From a checkpoint of a small mixture-of-experts model trained on Wikipedia.
Size: 14 layers, vocabulary 6370, 30.4M parameters.
Experts: 256 experts in each of 7 layers, 48 PolyReLU neurons an expert, 6 picks a token, a sigmoid router, a shared expert of 128 neurons.
Training: a variant of Muon for the experts, 546M tokens.
Below are experts of layer 10 (counted from 0) of a mixture-of-experts language model. Rows are named router (the router's row for the expert), up (a neuron's input weights, with its number), down (a neuron's output weights, with its number) and show model dimensions 96-127. Each number is 500 + 40 x the weight over its row's rms, rounded and kept within 0 to 999. Numbers have three digits each.
After each expert's rows: a language model's description of what the expert responds to; "comes before" lists some tokens at least twice as common just after its tokens as in all text. This comes from a sample of Wikipedia text that the model never trained on. Tokens count by the router's weight.

# expert 9
router:482553524490540432530510487557524441471531479499474534499534427502490474498468500536485530514455
up0:495564457477547442439545560567548573443525422501559481505421496498467460485468444578472528535459
down0:532454492516486551512494457453558512449585494507461469507483472517444506475521502515545522497469
up1:489474529484434483550520493523520491571496567483500498473519554474586595451498504570510506443536
down1:479476450491443470514477451461454554477574495463528497562461488461459509471532466512442573463511
up2:536526519579520496522453490473526423470478480532546472508589496511479556532479424504507503537424
down2:501416526549557491522504452471480556535512458452510560430523492493514519548460480474479483504499
up3:455544506501508516573505479477559490531599486498550503531516512525547509482581547546511511493504
down3:441535478520483532501485499563522550529458555434545511439440520483486442555493447547449475536471
up4:529553566429588498442534530533469502402531466404446498492438498458523552494443512505501500587448
down4:488499520513555439525527481496570514563502540484548556436482507460517524481568426487521568447491
up5:462499525450489491482439492565455509431502486510501479467552459520562511529462524486496514461476
down5:464450501522483494475511509558462447515557522494515478541561498461567475482545451438512596494490
up6:489495493520501498524481545596456516516544513506464503482452480489468459508517449519562467436483
down6:501450517507479446517469525497530527506449502453532514434462575452498472445499542480482492487486
up7:483508502471503500475567483418459575441497460513550514480565490449490483492453509502511512547446
down7:516531580479530556451449460562469466485502506467511546580477486527391491469544501524461527486527
up8:526441546547530485524512539492527430497508514539509555536535461491530504545512555471497480425443
down8:479530491536535546561536469541562504433485492528533485559486492477523457547400502470462572529513
up9:472581509557500477538578527530491529487524477483509489543425458487482456520506446481427508475417
down9:545490471562506513468529484490557540549502474566492459567469494499522466510476478471436538549506
up10:480517469503493553518447486443499517564556498528488543435524477480465531535495488514519503538465
down10:517559494515513433443520470495463493558467546523489472440527518422548491509539450502490525530504
up11:466504563493516516542496439506505389498511499482499500478552444525531521526543450526490523528511
down11:530554488475551462475521475562489499495523549546403486479523482517524532498426473502429481424557
up12:492499473476456490492516525510535503488560455553523487533506422494434513404482476528488489589507
down12:468539524426520503463515488448464482514496473505561527470491513494542441527404483482529478513466
up13:559530546536539490466504512435537477448549486485505454470532506548494467564468507491419513564450
down13:479508422481541499524526535502482568458475483555432482456500562549554531550476509576526483480538
up14:492449540517457509514478500434542417512465513500594528591520535463557536492530490433455510575480
down14:573507492523434448467420594465483462516531579508521487584505563456457529435518481477523508506544
up15:491461551556480449480537550491582518412565531514512535528457459500543530462542510465466452509454
down15:506513420532550479571506511563476506513512514494453504496452410463430511480525432491477612528526
up16:581467543480584422482554533474504456489492535552454489494496440484446556510556457500501510457505
down16:514412436492436509513475500486428603490527492494532461461493543465513464530437560518445533541538
up17:521565540509469475541479490480604531492529497518391435545481479527426443561557488551517492507459
down17:550504521518518556505474480501492523455565559473501453573448560501474416530509476519454503461467
up18:480558545471542467466516466528480477431491513424517559500467483525493478554463549479482403529528
down18:503564512380487537573505482526477502507441455552450532469484497544495480552526469522403457506473
up19:541510508473538428486455473481469524441567508566570458466537459527544475616404509513450498541483
down19:499563532438510505495513522539510495461551543482467519515424397487474649501508554534534561541468
up20:491477537521483461434523528533483477508590493510559564503487456536508459437569498490472490473415
down20:446529537473449523493576480506595514501552520502389472505454529575562494512481490461582480501456
What it handles: Small numbers and number words as quantities or day-of-month before months, such as 17 October, three, five, several, 5 ft.
comes before: "| ", "|", "years ", "March ", "May ", "("

# expert 56
router:520501576476567471519501513550480478450545429490484557521520436508480466512429498588513526506449
up0:541456555498456412489556609532523514465542502504492478520528491537541451518498508542513543468549
down0:551518499486454460516418502416516462545478525537513542510525520515534519459401565519550508529545
up1:397495515506543513519526487598528522469490471497532477457520504462487415512444485496413560500523
down1:500448542537502536440466486551503390474493478514484523475508516512517526427468417494468490471524
up2:493489465508522554539504542504518392532531421509518530532533455527455516455457519464542417470491
down2:434490452475509501526505475559465494552435586565490484498492511489566484465486544528481527568540
up3:435498519543484560499527403548483430528516433476414515451470504542490521542465480560469530467437
down3:564420462540448577535451493459484392431551440511541548470501560531470436454529483473459470471491
up4:474519579512458516540435441433479550476499493507484464448551485541536602534500529553537559549465
down4:444495544497537573513520559563490543546559551580499553487499459532538506508450518569548501485488
up5:458485468501490485414452470537474592516534571540467513502524424523540547555520498511473542460465
down5:408489558509505498527405415502510511423510493506457510429509485546433540472552471505460537511499
up6:503499463496561518499538519544478554473521510420475557455495514486484530479516496528482490509476
down6:513486509554560563502612512427467496563530481456500560465483499404508560523510510538570494468525
up7:468487554477496459499443557501525493549434496516521544537542448536520487486540461504511474480442
down7:489462482458487427446526501506500551555492489499398460455497500469496429460503499530576482475515
up8:431576496523542478520529524448520439507604510510511502506533500479495421495477523546490545528507
down8:570426502503519495536473503457542495532592480477466561560543539505548540515516488536506518496476
up9:585548500531558452454487562500515479491528465522497484453542517547554474515483470576541475448519
down9:452560451475580427536532481520536539503447507439526559446517447478470504521572516461444483525431
up10:520552496442566466536518454467487503490526451417448450499551457517514512519512528501390441550520
down10:496547510492540517538453463450499504582468466395527495513596539482505514501516461448441411542449
up11:480512504475540474450495519475436447513576501537487428477494506551544502510534481469460520612516
down11:543472370534446482484529542476474615437523512490432479465492495529475569487436495563510482544487
up12:564508494434482479503485510495450454483515409482454512552572489555515500599518435470537482483464
down12:550490541508480523491444524505566473568480474534421508576535535516511534531541520519435572444479
up13:541525538546555483440493554527526468516540418565520520543511459522483529575408521468537448472546
down13:592434503510515424509517456463539467603503480456488496516489440490489431468535481562518555471570
up14:478457563448519575514483591431543516525579494522487501567553507535492542476550563423544470500488
down14:519465513462452518469540542415498498498463538566489449438544570515525489486456467455513498467494
up15:584542526452539492492465463496491465503483493496457532542516465500478375575452426510499466508483
down15:549514474467451529486506489544571528517422517457443511494475532459493548559480432475495486470503
up16:489514481530586530502505477449475458552525467480549515603546538524477448466493518451517453494465
down16:479507433459544491432491452461556494531566475488589510544446519504509519483442462434509483534534
up17:454535465474442493440504518568470498439553587468491495565518515523435470473506452501541500510506
down17:530515475551478497504472512524443553559512482561406531449523527538485477512549488510438534462547
up18:399479516451523510498466573529448618522537484498483457479548448456514421453540527462533486516454
down18:416506497467539511571488484463547460497485466500516481502572502537460485497510507498492465501458
up19:456481519518520509461473448463540557414454474501532541476531487502520390510492485500545553473525
down19:479506470527479521496520401444535531525453519533528465541522535418473449553537456529562574493519
up20:618489540506520456508524427508448513557510482550416523486529472566477453550520502577457521536470
down20:503512499491517503486546454471476517487449537489520527461521547479528557542514469568468462471458
What it handles: Digits, number pieces and unit words in measurements and statistics, such as km, cm, ft, miles, 000, 4-lane.
comes before: "| ", "|", "(", "m ", "km ", "ft "

# expert 4
router:525492485495445481486505572510467470494521459443565523528523525454487497477513553533507462435447
up0:549487509525444440486496539487478425467432417504515515556445456473480443498519520539515528504473
down0:547531512444534412533459475519549513505503520503421492461512554540442453502528448520468482484512
up1:464502412538468497489518422416559453553444490535514537465546533521509523511557465493511532485491
down1:436506418454468524509519463448526541508498471502506503482517521478440465514514492495529489531544
up2:559533495476473445555498495493479524487416534493454453464472450447485480525514459482502463521441
down2:438521473496492505495578452517501509540526478503477492573464497405585498560472452489498487510520
up3:451471414498528477532538488491487470556540458524536445517523531454505490560564552420530525459503
down3:424467490535535492495576482429522533452470526504542502500549484452558508495501521492492449494499
up4:546541474477522451476455483457480517461400432476553498538539538498519438484511537553436533490470
down4:490444532504501461568458537582486553461490478439553555555422493574491564472515480427535530502519
up5:533443434500512465513429490506495539533457438603514496531528598551496480462446499477496503393486
down5:449463451467465421505499519464487455529531582535491415514564454431582539554492533519500533511468
up6:475457541527541518522532526513532497561465453516552505519454540469512485493502479454502535449517
down6:490592470488545492500458520469466518568501527545530534510499479531522462501555477472543478484534
up7:516500469590549505451494540522453552456563530475466591509544488408453516496479606513511501486479
down7:536457445481453500559512512540550498445482525429494558463505522457484473485507508514549488497543
up8:513477458520496503436538527478562522521524469544539510557512559434519458537421506513524571478508
down8:440503483403515500555482491489462526494588510489395484516528591494461470469494583557482495466524
up9:568511501520469558552551550478518510541602499475586572486505524433524528481565555499452521487508
down9:488455464539497493543515496552546441458439461446460496515514477537453442510518442514494484556472
up10:531549550555472500561505483445521470497531540489535513538457452438526504529525496525534561524558
down10:578479499562458520498517539464450533512522553500532513499483467507513509596473537582519480516474
up11:538523486465494477445452496390527440509461474491465509559563446468526559501527537508433492459469
down11:557570458491474515510448495467506476507579498515515477489514477500477513514456511507478478442431
up12:539493465546528515511493526476509497443482447465556485474489447490507542510488470574580547495520
down12:512458443483444494468534518509498509507490473504508494575490480517496519514575467531529502593510
up13:523534484525533516443563442485519506500516493488575618485480579450465531524595588499489534503492
down13:523491497521555478508509474518527448475532498542516471472460503495509475439503560434423584509481
up14:554532545478468543494455504472537444522525493506511485509479491453497465597474503475485529519507
down14:501461586538523485464512588456493548518556464527510502452396484527517472456459589519486476482498
up15:436554504476520523549495442489492526538548462563454506495404568533483536524558429516562551531553
down15:517519528560546535487450484460498483461490455528469442450482430605447495504554492497556590527509
up16:518501539487428419515493583503509456514544432486515469526459506535535541553567522474449503518498
down16:451467494554462481449472533446448495519541530498549460518479524477607522473493525486503473523535
up17:517487496446453492428520541465476496543581513465513538503534465472478547429492561502538474468511
down17:428466503467445515490515473510451408552487500500494488466458504496455536578455502520477556508511
up18:564473504481488435482529534463537495434503521478476449507495473460482583462502538530509482532506
down18:513530446556518496542540501555505511502489547493523435487570516485555504486514473552545482472513
up19:470501437520556414474457545473571458501458467565494454561531527451472542499528563475534538473516
down19:475463480564456490452497512512551498564477470488526529549504426565460552570537474517485525473552
up20:571529544481459534517498512529434596460516486519480540512482467485482587416533503499478446492470
down20:455499491492529513608502468409547487513525472445558527528537465512529508508564492441523497545515
What it handles: Forms of be and have after a subject or relative pronoun, often before passives or adverbs, such as was, is, has, been, not.
comes before: "a ", "been ", "not ", "also ", "the ", "used "

# expert 46
router:508462465469482507524431523564498496496538462464476500497510436454402477516484533596539507521510
up0:523483578533441487436526530473510472516547453590581470490498470418541556445514511530468550495518
down0:471522561477580544477504507492450484436475533538496506494414446573477502407481455491493543524540
up1:489468549491421472558448464533438500515536492489542465477480483482471518499388561501540480515557
down1:520519511495509440554604493506512561502401477467571483516453477512567480551514420509514423452525
up2:461489468522482502545416478460529500579508507459478462500503448504482456438540533525535507441422
down2:541530443490480543511497501521450445437514476546534434474539470473474528586489456502483506586549
up3:460491470535526520480554455512415453424497541472474495539474407461449442547499466428521500507518
down3:459508525451536506533494518498453500555562522520511533493518471505497435567466516443475568569509
up4:540478528535444508568463499473537511512545490483486480455502538488572526439554545564492465478462
down4:494530515502502565585514475505563507508519575527469509499480467509529486490560451505563502486479
up5:454511477519483503501475593521508515550510541522502493487454459498488515566481580569545481458427
down5:526498526492472510460478444450505454489544473473516528460462411485491509516502492502499508504587
up6:535440487374586529465489428506530515480501540485526459502472461525478436446452529451546469516516
down6:470542424476538535484471480540546505451435466513475451529531446498517498483456523466543455568487
up7:453526571580504510552471552536527465473490506570524492395466425468553444447578510557620493528531
down7:479475447480538498497518485472553513555511470465564531421485528476507513541499485541502475541513
up8:418509416523525547489543473512506554478491436491663505520471471517475474522435450556489467470513
down8:452464526549506476470496545518465570529484518502504540526480421536565497540492602526518568522500
up9:442495472467513453542527536489499416473522455491575461444481475595539517501473468644463575461555
down9:501502504493496519492490529479576429386524489530536521452530521466465494525550472533478461486470
up10:457448471488493521552503515569529487522458495500497499432571524496392505508537505495499559517430
down10:550482441526512502508503473542473455481512497535417495514455410412460487453495481550513509521513
up11:531532448467478447505509521565497529434519499454473513406490418518486504477441474558528490517492
down11:519510476537507498510506532494489532470574503535564485472549490461516468440504496530524535507503
up12:539510465438545486584494514528514546505490467485486465472419494489432505523563505516470512478496
down12:512491495541452378511498468526459524540444558510537484512500493465483488475554458494523531439527
up13:494529471478514595514471436528527469441475502548481459391524436514512546458469478536481448511457
down13:447458587474535553526510418415456454465601415456521488434505491474469492516514529487544596535533
up14:548493504503489554550501491499462525517465477503471460473452419469494464488520529515586515501513
down14:494441547425513483417470508542497530441468528524531512461491460486438476370531510536483594515470
up15:463471428582414526501500514521434496477543555427511508548490534511486503530483453603462452553466
down15:428461536488544509453516541400533533483537433498597490529495484513533493534517467528486506598447
up16:518544483485481485400523588469472509502531457465465616484489487516433452530489522455479508509540
down16:463434503443424520524416526441500568490530492469482554456484459498467496518485573475506525546551
up17:530488476526469464475473547477437501539612474470492489583484536494511539506496440555556475479470
down17:522539444477446502483463542545503450500490526499547463527525543536492595432446448497515484506461
up18:460470519492499487518446515475537399539553516446528502509518593519539501507505506475549507484469
down18:454447480491476545490541428515474559484538520485545476514504492542535481555593487494398518490589
up19:495475486499512470487479481496483528516483471493519449489474468481514547583468496597494536494517
down19:461479542523530515463524503530490547544504466522520471518461472532470554526439538467457558522560
up20:562469518485514456500502442467511468513539527528429449451532466517518479559474542463374554463505
down20:525561499457526456519445466488483471525501598511522521479471526528512474529495444579503539551516
What it handles: Agent and job nouns in biographies, often ending in -er, -ist or -or, such as footballer, professor, writer, politician, reviewer.
comes before: "and ", "in ", "of ", "for ", "(", "from "

# expert 38
router:529489490503542480473488510518489405440496467515475506570588530486462492465461503518493490442505
up0:488461488512548497561544509556596450432459527519508493555540511464475483560568452510482443419520
down0:413513499514487495487467526485516497521494479504456457473544537561517416595480453502425467501543
up1:497535486469505526562497465575481507623541544541499502535483482461518525535501482543567565422548
down1:505494471475544595537438488481483480580561553462550504582478516522508467553496503488447529472495
up2:521496537509462499510448536519488418444427483448456483522539502430421458457446536450485437419477
down2:564537526521514522555555480440491536442441509460509413497482474538441548461531428490482448499495
up3:434550522436532500446569565475517458473449406531443517480510558495488524447498560541511476504480
down3:530503479494499443501478558476507558488486475531465524419523527476442507479480441534510460535484
up4:570470459514444492491461494440456487407560499472424519413486556520469523440454461450574494484567
down4:464454476514588482464583503476485532481476511547524532505501581564494513446550479483496516506507
up5:495506483493434512516457476435454416510555561539476474454558518518496393610501500495467463465527
down5:491498468512453437549516428507520536541503484496499427425426520439545486532473484574489522482483
up6:486559460508531460453504487541517454470423463422491444538530522455463552486522475481525518525435
down6:443430534453520455513473449461401482520475508531466559444462510518509494472531437506498536535573
up7:469558500587523568553533514503460500544501509517530560564521513556525507540478547525459426447502
down7:497516524497497505379491539549499581527552482490511488478520496505487482484475443495517568455502
up8:520508474536561483505528520554466519467539502526435514523546450479458472441524498506458492513471
down8:467409557506506527492499445472538523505464534522580537541543520481538496446571485431478566569614
up9:427530540506413459545524548517531502481456463501472616484492514460462552467455538464446534547473
down9:461432518585501462483508488494528566540468542514499488487492514494489554419500500538514493472504
up10:497526574578429474539414520510467483531541567500459491509489469569465521513475433496511487456516
down10:583528560480577541486538441468474483497492454481517547520461562451584505464438456463508513471540
up11:496433479537505500472497587497401565515495509531597462458475532495550550471541459450512450545503
down11:509456517540437533575510453481456558550489499506475533497470563531523388506568443555489564526421
up12:476485522551496502436453525491505465479427511462532423545569609438565545552423465518443531415547
down12:591544502538495589533425565518540518546493530482503463481539465437483426549548517468479512579551
up13:462529509539517485571583485531494436478524496457547492455552513480492453495523489526467555538521
down13:478511430449527452486598510485477524513527519545480519489497495456442566518537471471518532500471
up14:618475562559432483510540462544521449492517477485462516526409477474496519492527543496514584439458
down14:540481441502449557506479443482536522486541468498515493482561506521496483444414555520467556460533
up15:448506436616512509500508498521445518580522492492555483499521429492531549526522526522477496474425
down15:538430508450491522511522491501505496545539479524471493531456515477549490457410544443535433417427
up16:582445531480518457481487459537521497472512516541444455497481445524455505471516509488463523528507
down16:432482489526483551522420490535395534425485591559487489431540587525538543486536463502485527545517
up17:513497537570477441481508551506572430512534573447480430584502460506466522427519456558474434493524
down17:536483507520512476458604468462532485526514519488535503536500486450493604482455560475465478465411
up18:505488538499553502538536392541536494481493456498452477541610404435442519460529464535462469511511
down18:571627529478506479470556507507494448463552565456536486494367424489456475474457471480491491508519
up19:528496504503514413521506522528518485432479482433472483505500562526469608490473441557505521443482
down19:473533495437525475544496494538567515473466426499442543476500496440533536449493451494577416502518
up20:572541544546498507503497489439447467492503426473480532468467505503499527541602543498515477510502
down20:537468491519439485464475466472497470512612532514483509607531599462529516502486481455467499500535
What it handles: Prepositions and infinitive to after verbs or nouns, mostly for, in, of, to, as in filed for bankruptcy, versus $22,917 for females.
comes before: "the ", "a ", "his ", "their ", "this ", "which "

# expert 33
router:499490563452573452481453503587488438450554427497467523474529462468476483514440528531478551516449
up0:423550402504527469473536417542507496502542467503571498539525542543568467489457599520495507568509
down0:473504468397478586490486474490471536468521434537520476527446504482478530495569423538480526562525
up1:496476496431468515485487486465461440475503518492513432525504501463480583597457554520492504509573
down1:500582579464509542477468534547559529518537493473459494475448526532471454462470500456478498466461
up2:482516465508522493500523417530476471451486430506527543489532509423543426505501563472421497574416
down2:563530498536506517528481486463492409466500510497523472504505469464515424434483559530517499513504
up3:492507512459534475450554467472504482459492476438448489535482537521492531486488453528457565522487
down3:455521537476515408527566534499504526539515505508481579440460489412440520462478565508442558511465
up4:544506489481508426516513489492442450529525490481490504538527479543467483531489500531420541565529
down4:501491501513480528489501503536539451524490519469475482502451439543510442451569531580499434486545
up5:520515547416527505443433461467447404477514514433552436470557538493443540457494537516442552551437
down5:521492487509462416503445495458463481548542525477530517508477500535496501514485465524498443469543
up6:491554484542611544528502582519576437524548491536557556502479443490477452517430427510534481479498
down6:497441509459552511593545511549559554545453508493422488479512503522486497556508501485452442553522
up7:448517568508523542497469467538534492461463489476447452424512453498505520446455459498493487510509
down7:486479492463492477492519525526509452491517483520421605505456579478396470530591503553603445524545
up8:513451531586551476484479461559529533481543488510493494539568413498494480545528549468536460528545
down8:494536469527534486488556458529531525495532499448534546469514513543456490491501500509439510463534
up9:567511526489483509511424549494524459460538446385444534470547499504482533569448487472467492540562
down9:475480484437507483510413512507539479462483462570451469486574534544559518572478503559468552467527
up10:575505535455419498494444504589460479437492531504484551523548508518472494550404511435485475481612
down10:491520459530510458567501499547535495533515499462543498509541470493505500480508476511480482522555
up11:479464523548466522480516530513484488478492448490476448461485547463411531576441511525529487500513
down11:475462487569530538515475490511560519517537533538500500467474484435511583486489480501521531485485
up12:471470497527535492538511445531524511533541427516497553536601509536510464555442501534587497444447
down12:500465463534510500606569495476572480528507529510484549495536527560552460503431543428502517435531
up13:463473583428499488474473508565513517452544505493488510468524519488510556500399542485451465501451
down13:568589517515516558500436561518567503553497515518510449505387574508451459454510572538444491501489
up14:494489444467494489520479504461554525562534537509507552498507483539480405504500572485532495528511
down14:503507531404469441495438451542484516453484519526534443511504555622512403499401508536444514476452
up15:530546486474559499474453497491472486510527466563481437449536464532419541510567531457547520533414
down15:475431522539523474548530522481530518503531508466515486441462458522505428430468475433459550542503
up16:530455479496444514533501464525534484453537558460515590575528442529536513502490512487508456453472
down16:493431560479497574502542431510495525474482505443525489556432470574551479452542463460456510527500
up17:435446445458464479389547441503479474501483503539573520517495553495508530482584525495527496519510
down17:464510514475389484521495454444578593538512450524523484515439435510498555489566472465542454517498
up18:435508528554554439518517507507499496526549504527537479571499571508540507486414552513532504497470
down18:506477516528447469444539489522493540553507606546547485501480540535545535460504491503477503543438
up19:542494527502528465486583538548492508482511443480496485515493512541502441469465510436454531547476
down19:486450491499493594452510505475546523570458528518469493511482433439538504464516531410519511513534
up20:519420555464545487530452488531546502496434428536433473491447418504508565495559532513546532480458
down20:477435539491518481478510553503541383511451495481554476460522447481511568540523501503503553520547
What it handles: Final digits of years and date ranges, mostly in tables and office terms, plus century, million, 000, 500.
comes before: "| ", "|", "(", "– ", "and ", "to "

# expert 63
router:471469479526513517515457540511496463482496481504453485501537450454337514448483471588512512554495
up0:477479463469532485452565511473485487522552479497508468511537492434408601457506471569491516533602
down0:527396500536534511541538460515572519559531534528542448421522480571407443522528509539479583559438
up1:465491438555560509539552488491539562505470438527551460482496533551453470524554499528456515605434
down1:565502451532546529507487475485478499530586481503538463538479524505553521569500529463517549424547
up2:566495481559475557456445453507511438530486528600510518487540459472463526478528513510467508475516
down2:496521498538495526538470451451478547500572481508469431481543529405485485485468519545521497432444
up3:513507442502365537503476536505533481445490516473428503498530515445479635500484541555482481523481
down3:554453526588506544503534494508486461491427518515526540483503505548493524576481541490482534440539
up4:492471500518557499475514515500524501495569498508481447489529471454494588473494516551475530536569
down4:544481457494526562499458434513528500540506484493540483410518555495523451519536478529486419583493
up5:484504452495582500457512501510405474472533488539469448444518499509560513395467481498429558533494
down5:438485543517524527562459449506562493445492477450510518497527521459565486424523495493446521490485
up6:498494531468520546545506496561465536529417429544434481523495532467473505565484535496487493558514
down6:533441488485474468502434507429474527504493431531468444511488502536525426484449474431544512437482
up7:474484538448458578603494446490520476503462523498482435513507493491441505533455458506464495537425
down7:499497516476542468548466478501518481471495491456419505540511460503517483551515456505529567537504
up8:534521459514567455455528506530508455449442495510548475501492534519490556453529536490501514536520
down8:479533562498505588541528543446533518551472550542489545501475442482542493450476514515547503550515
up9:451514438491577511410510519487481567431467504490519497508464488481495545424470426464570494478461
down9:456567440525492506583489469466497568525454528490444445507485486504488478559505510520477517475452
up10:508457486464406531508468502499479518499570547524522478484493454537527461542481543496479530583488
down10:525560559490415522473475450464491480477503584528454525479475540553495479522546488476537489417516
up11:487517546549535537463471547439531568480541547529419537514533502494483477466537509581627575453511
down11:576482546511478522457476544493518494514528492517530516508471474487514483550508423497433395506508
up12:528508498524487545448389455529460544501480497599418516493518462441478548427464550566481474582484
down12:485483497477555446499487469425490466487550522462494580467492569456441497461518403541509473542555
up13:468490492437513548513582501492512565405508533518533451460506479481442463493488475510511552514550
down13:440486507464435499487460516524474480587551480562553535498504495515551504529483521446551528529539
up14:512505472521453458530476522470521518445516521465494454468520516460426563501540486540447561624531
down14:494475529571495497537442487492509532523554529488473456500520550507530568487538427499501509524502
up15:528501509490555504458457461482521463487522505558476471530530519471480484464488483444554518442430
down15:483546461491517514501509532433539500446454574465500551529542560473499519512545447520511529424506
up16:423513382471456485521442508502534502469436485506522469517501479477467515521476507475547601595503
down16:548487416517524550499450551503525533565542420483490471443505457507498483465430471471477458550481
up17:576573480503521402516400514484536541514474495491497519500502502516558547495543558503540513534568
down17:470501499516517475482518496463538563550507540526502557472497587531512533504468478464522504465495
up18:535475478483499471530442527503510491567428499545505507559431473497486518564497495475503540450515
down18:576536457505499455560510446471512468502487502526505562467417519461468427432530510428474503545468
up19:540464454432561537492570534500435478503505475527534491519485479551526486384459474516508574525477
down19:529524498515537479559519541481473503573484554550562428509510514498527572503525506550564503466501
up20:437486474555507485489465498448498540563536480467474493548449476511509461458474538457531466483498
down20:523520541500583542420543498506552444542505480576462498487518496493490489527529479582512509398493
What it handles: Past participles and activity verbs followed by in, on, at, such as worked, located, played, based, appeared, participate, taking part.
comes before: "in ", "on ", "at ", "with ", "for ", "as "

# expert 25
router:499493477445516454439472550516536460486508497493548535571530489416503443447465489530549452482499
up0:557537516496496525437400530491503519464441478512564479421416473474474552532564483577443500488442
down0:553514462505454492454454539541457498498475559478550528544493557446517555534525426477531446497555
up1:512558497457554510538443532489483535489465498501575463521480492471537536471483487480540452496478
down1:512518410481498569535510478572479575560473540538569467520482511464511483523509493473457516474446
up2:513474504531480437482483471514458459538532529499463564482475525520449454450532489493514512463520
down2:502452529463567485492524510519467550399456437539479511495553468544505516513512470534536505446431
up3:469508487526429486476398519495520531558426424554504538450474506481612555481480503476507497542531
down3:507576581479417476402563545500542504479576544568554535516474447543484494476507522511509517442537
up4:511451459588545472431462410509527590467427501484495459454465500498541473509473519520503531500502
down4:426497461471520445485455459458473462537522529525491505499579463538513448448447530536508468463525
up5:560448527551504499552477496437450516430546514463464466601568464495509480522454507472479493510465
down5:500489503525513542532493600511464516463488539389513460558476452512458502460512487528488503495523
up6:521508502545552460484575505511616513541519550465492488526489488454478555502552495494543499476474
down6:505558516512456500518491506537505580466553501482461481484514470500467589583458414496514488447502
up7:482441472467499496438488553542481441499591553490508501496525474479444440573513469574546537458523
down7:553537486477495462536518465513478523501442544459550495527465484538531486499389461499382467580495
up8:468430430486528558542552486531451501546444516500481548487530528512495462468466518514565556547570
down8:449436441486497496506501483457419518467486499469471499463484509527498505599516562523457527554492
up9:546495497491529486453470510525560502535430501475532506495482489465534414497521484468607449529516
down9:509526528484473581533509549504478517541554458537473501460481509462500503467496524437572490547477
up10:454540479491452525510504567442490600437416474453465452463477522540495448540519513530536482514491
down10:536502514544435500519528547567507506480484511471563553432556468536493523477522490521500464510543
up11:544512438472413490471493507515501512472538560458511469479595459494476423454477534513523386544535
down11:437484492535446533446460521496486541454529474508517514470496497579542529531425469501501533497524
up12:512480517470541513398467497451477533508552518523539496490502435431513539512524508436475482435490
down12:529478499486472489469480491507532533544533513462555551471517538470537473504492469490497509482532
up13:486466513537570487467504460546492500478552476517505554499506543510512500452454534496479522551520
down13:560532494497465486483534535446538581519436442499518471464494542486487531517553435495577451511490
up14:517500510491522557528601449464535456498554503472484530571544563529501500484474502534519484522440
down14:522497497551444549531520499477537496533479541509469457526572586519412466498495478536537380538534
up15:554470472523479498488520490546517453521525512528539513505472524497510500528472518533465464427485
down15:465564521478502467514553455542488495500478429503471452549436578488536505468491443550484461494549
up16:458509513474526577498577504581493501463521475497480507549452473435478474530503485494444532490488
down16:464555506465519593494438475510500437537518437529554564489487511451430523516523517505471432556464
up17:486509457472567517468480503453538422498517395496513509495498491479579490457509551486542530543568
down17:486541515461478442471526504575568493530521551494557519467464504557517522470571505485516518420535
up18:505419523584501547457552490557544473492491507560588550549529450482553458469503473464490459440507
down18:514531469529535489486555569485425463485534538447521534520508490507400471501502533505422479522479
up19:512466476426485526520551494483538427461521525484569464516500541524459449405461511543490461527494
down19:516460485507545460563554492471525522491479514508493538471506497483485393480465436571483500496479
up20:529490439448570425467451542483571498586487443476555532522510560567508422473496542461531426530457
down20:520546528443516491541515514471556457546549522557536505489482486510424546480490461447543420464535
What it handles: Last piece of a word just before a comma or period, e.g. -ence, -tion, -land, wat(er); also River, Street, City.
comes before: ", ", ". ", ".", "\" ", "'", "\n"